{"n_layer": 9, "d_expert": 256, "balance_bias": true, "norm_place": "pre", "positions": "rope", "qk_norm": false, "init_std_down": 0.0, "optimizer": "adamw", "beta1": 0.95, "decay_shape": "sqrt", "final_lr_fraction": 0.0, "batch_tokens": 131072}
Below are experts of layer 6 (counted from 0) of a mixture-of-experts language model. Rows are named router (the router's row for the expert) and show model dimensions 0-191. Each number is 128 + 32 x the weight over its row's rms, rounded and kept within 0 to 255. Numbers have three digits each.
Before each expert's rows: a language model's description of what the expert responds to. This comes from a sample of Wikipedia text that the model never trained on.

# expert 24
What it handles: Civic and institutional adjectives. Adjectives about society, state and institutions before nouns, such as public, military, civil, Catholic, social, national.
router:093135078081114137114199150174136119201129064126127066108174156104173181135105143163167142120122108162126105154133111080165193070151176149099147115144098117094117135149127174142102135176145091101147144121145109094130137118080096135105075189124146111154155137081131143195093080141104183146135140126110159132144101154081143102111101190123079073173119151082162140159108099074171152091124074116092041136087118127161156119151180103115180124140139153139143150161111163179125143197122149156125113082146119116172148090109134200167190122094113121155097143154163144087096104101148171134

# expert 29
What it handles: Mid-word name pieces. Middle fragments of foreign or unusual proper names right after an initial capital letter, such as J-ark-ko, G-add-afi, Sh-rew-sbury, Yao J-inn-an.
router:133115108151168124156116200077137174129084146163155105113121110144163119139050129130076200123077196122112137072125148124103158093195098109132162100087129148133124147098161083142173125114138150114108111142099150185085115124102090115156115148157104135125133103151120125043146164054129064161177144108136115147133126124172120145078103162150132129141128125116028123162146159130116126093127104080166040139167105204143197159127170199118105120146157146127104129101099163125117097146139137105097171090116107122142123126114139083190054102086112176165088132144165107155170130137077127147

# expert 34
What it handles: Past-tense verbs. Main verbs and past-tense or participle endings in narrative, such as took, wrote, announced, -ed in objected, appointed.
router:169117124139076180111119090129117091110194116124160147043117151100074142113160079106153119151115156086141140126099127153100142150168150132151164101113146124149161152192162120156127114117145097147194103132169166176102097157109122182108102187125136057094135121080120173222167077168094196112122172151149119137091101140095166119120114136085159117191108136105072093152051148139119130088154120094147120148108146126122136179091145100178112135151133079072155133138192086095120115113164169175080106154096144151132128097116119119114177089150075096119104118092190179108088150102103106088

# expert 11
What it handles: Spanish/Italian/Portuguese names. Pieces of Spanish, Italian and Portuguese names and place words, such as San, del, Santa, and accented letters like ñ in Núñez.
router:145137182083108114130120138152104196150144119126123090087072134193182139140090081117138092099093116201124132130076172114106075137132074089177122135108099129100086181071136123158133105132096159166063148101154154136068124099124167130154159173153121155055140145111095105057104101014103092136085136116070101132102144102136125138101149094167098130157072134093110157147103101115139119153123130151137156095117110146081151120060137195105202130054112153129086129103129151142148148127139116170151182159124095111090121134128105140167142113097146123109135114191103087140173139083121110080

# expert 3
What it handles: Mid-word lowercase fragments. Lowercase pieces inside ordinary English words, often just after the first syllable, such as cl-um-sy, aw-k-ward, to-m-ography.
router:103164127100148102119180143065158179142085102118115088119132156128139156068111145175042118106130115124112122188129143080100118137133110172209112101122148150117112133124107106165184116124131155090118043069100166071133185153124113102085076128093082162179080105128092135086114178150120083143087167153107102157127143158117088143115145148108127088153146170121123097163155104119071137157118091122166080167113135123120140114129151211140209140151105115082117091140081118169110124098149136142125178120125076193081073113166134069134138159144089139139101144108148128166092112156048091126

# expert 14
What it handles: Mid-word fragments. Consonant clusters and pieces inside longer words, mostly after the first syllable, such as omn-ip-otent, Ausch-w-itz, Densit-omet-ry.
router:130140152140139101124148171088153123125118174140179092173151184167132155098120142150156119167151164120072123140124135148137162171130086148154064068154139162125137146101111069149161135132186198093095111147089087194127205164085150122124078165134117192146120102112107133029094172077077081129102138137117146134143118142105070135141125143110104101154103115137136151176171117166080125112146098121141098108105111144141127108138175173101159150182200181100153170081076125146159105112069108106139202098098140172140125159158123175127097112103137160154149113133172091208134135168114126166

# expert 2
What it handles: Rare name beginnings. First pieces of unfamiliar proper names and Latin taxonomic epithets, often after of or in species lists, such as excav, mel, Pass.
router:126090106164102093090160089175160184194175146164144165086148116155089113185151125129125084150191096114181107140153078167088136094074179150143076161138115088149159122157163172094123127175133122109094125109131130127121095080085132107135084132173128114079144136132156125128190126141149227100155143142123174156138097140099157058114117145091143131163136151163104100125082133067095104145153130164166138094115128198160131148138118137182121138102116088147062168171145147080128106148123129117119116075140165107203151145082115186132152061129200123119140152177086122108087117114174135156

# expert 0
What it handles: East Asian name syllables. Syllables and word pieces inside romanized Chinese, Korean, Japanese and Thai personal or place names, often in sports tables, e.g. Hong, Wang, -oko, -iang.
router:084126192149119114170137092117134123066088122153175098142064126115172136103106146077099152117123128180098139116122172089110115149173072096166138143161089149136153113114134061104120129180204140152103081177125115153111095148093050138125111137082107102138082146130102120034092144036153084094140158096127075122085101091101116126146097119181122146153117120074137182154140077124076098148137122121118084170121122131109132159152125144139150090109091100115106147138117135118122101084172158178094108134113101136108141194087192086144106108115142150152120067164071159103179108074088082111

# expert 33
What it handles: Career and achievement nouns. Nouns about careers and accomplishments in biographies, often after a or his, such as position, degree, research, role, award, professor.
router:116115140119114165105151079184133150173168095130106067093177146063134189135161117141144170170130125160179125156225142116170176155147166144134093165115112099143144115075124173107119096123145150094147134109152139138114106136073101160144151096112114146169096101105158140179144102121175145099156161134128154103133113180112132071153131156121141140148079070138098125095088084127187133118160129174123082211135081097139096100091134134115080101101167131096096226141177151043134133158173103150071113111202131096110172119156068124125149078062116157110138143121159119137141122131128163115

# expert 35
What it handles: Geography common nouns. Geographic nouns after "the" or a compass word in descriptions of places, such as coast, town, river, road, east.
router:088120102172091151073145098144132163223147140125102134127134141107199167093107093107142088116131159183165133155194170140145139113148157186128132123162046156096056149124165119136152174132101090167133157110129118152142140076104173147094133119142109094142176157106073113140127194127118140143134164135150126123105116116104154102157103172195172086135121087160117129138055121151095136136066106150081154143116174146106124116213180084094154079126111188182114147133131150143188136092129122146141107066152122119154086100199132145106181169172117153169123136072144112138115125137164150086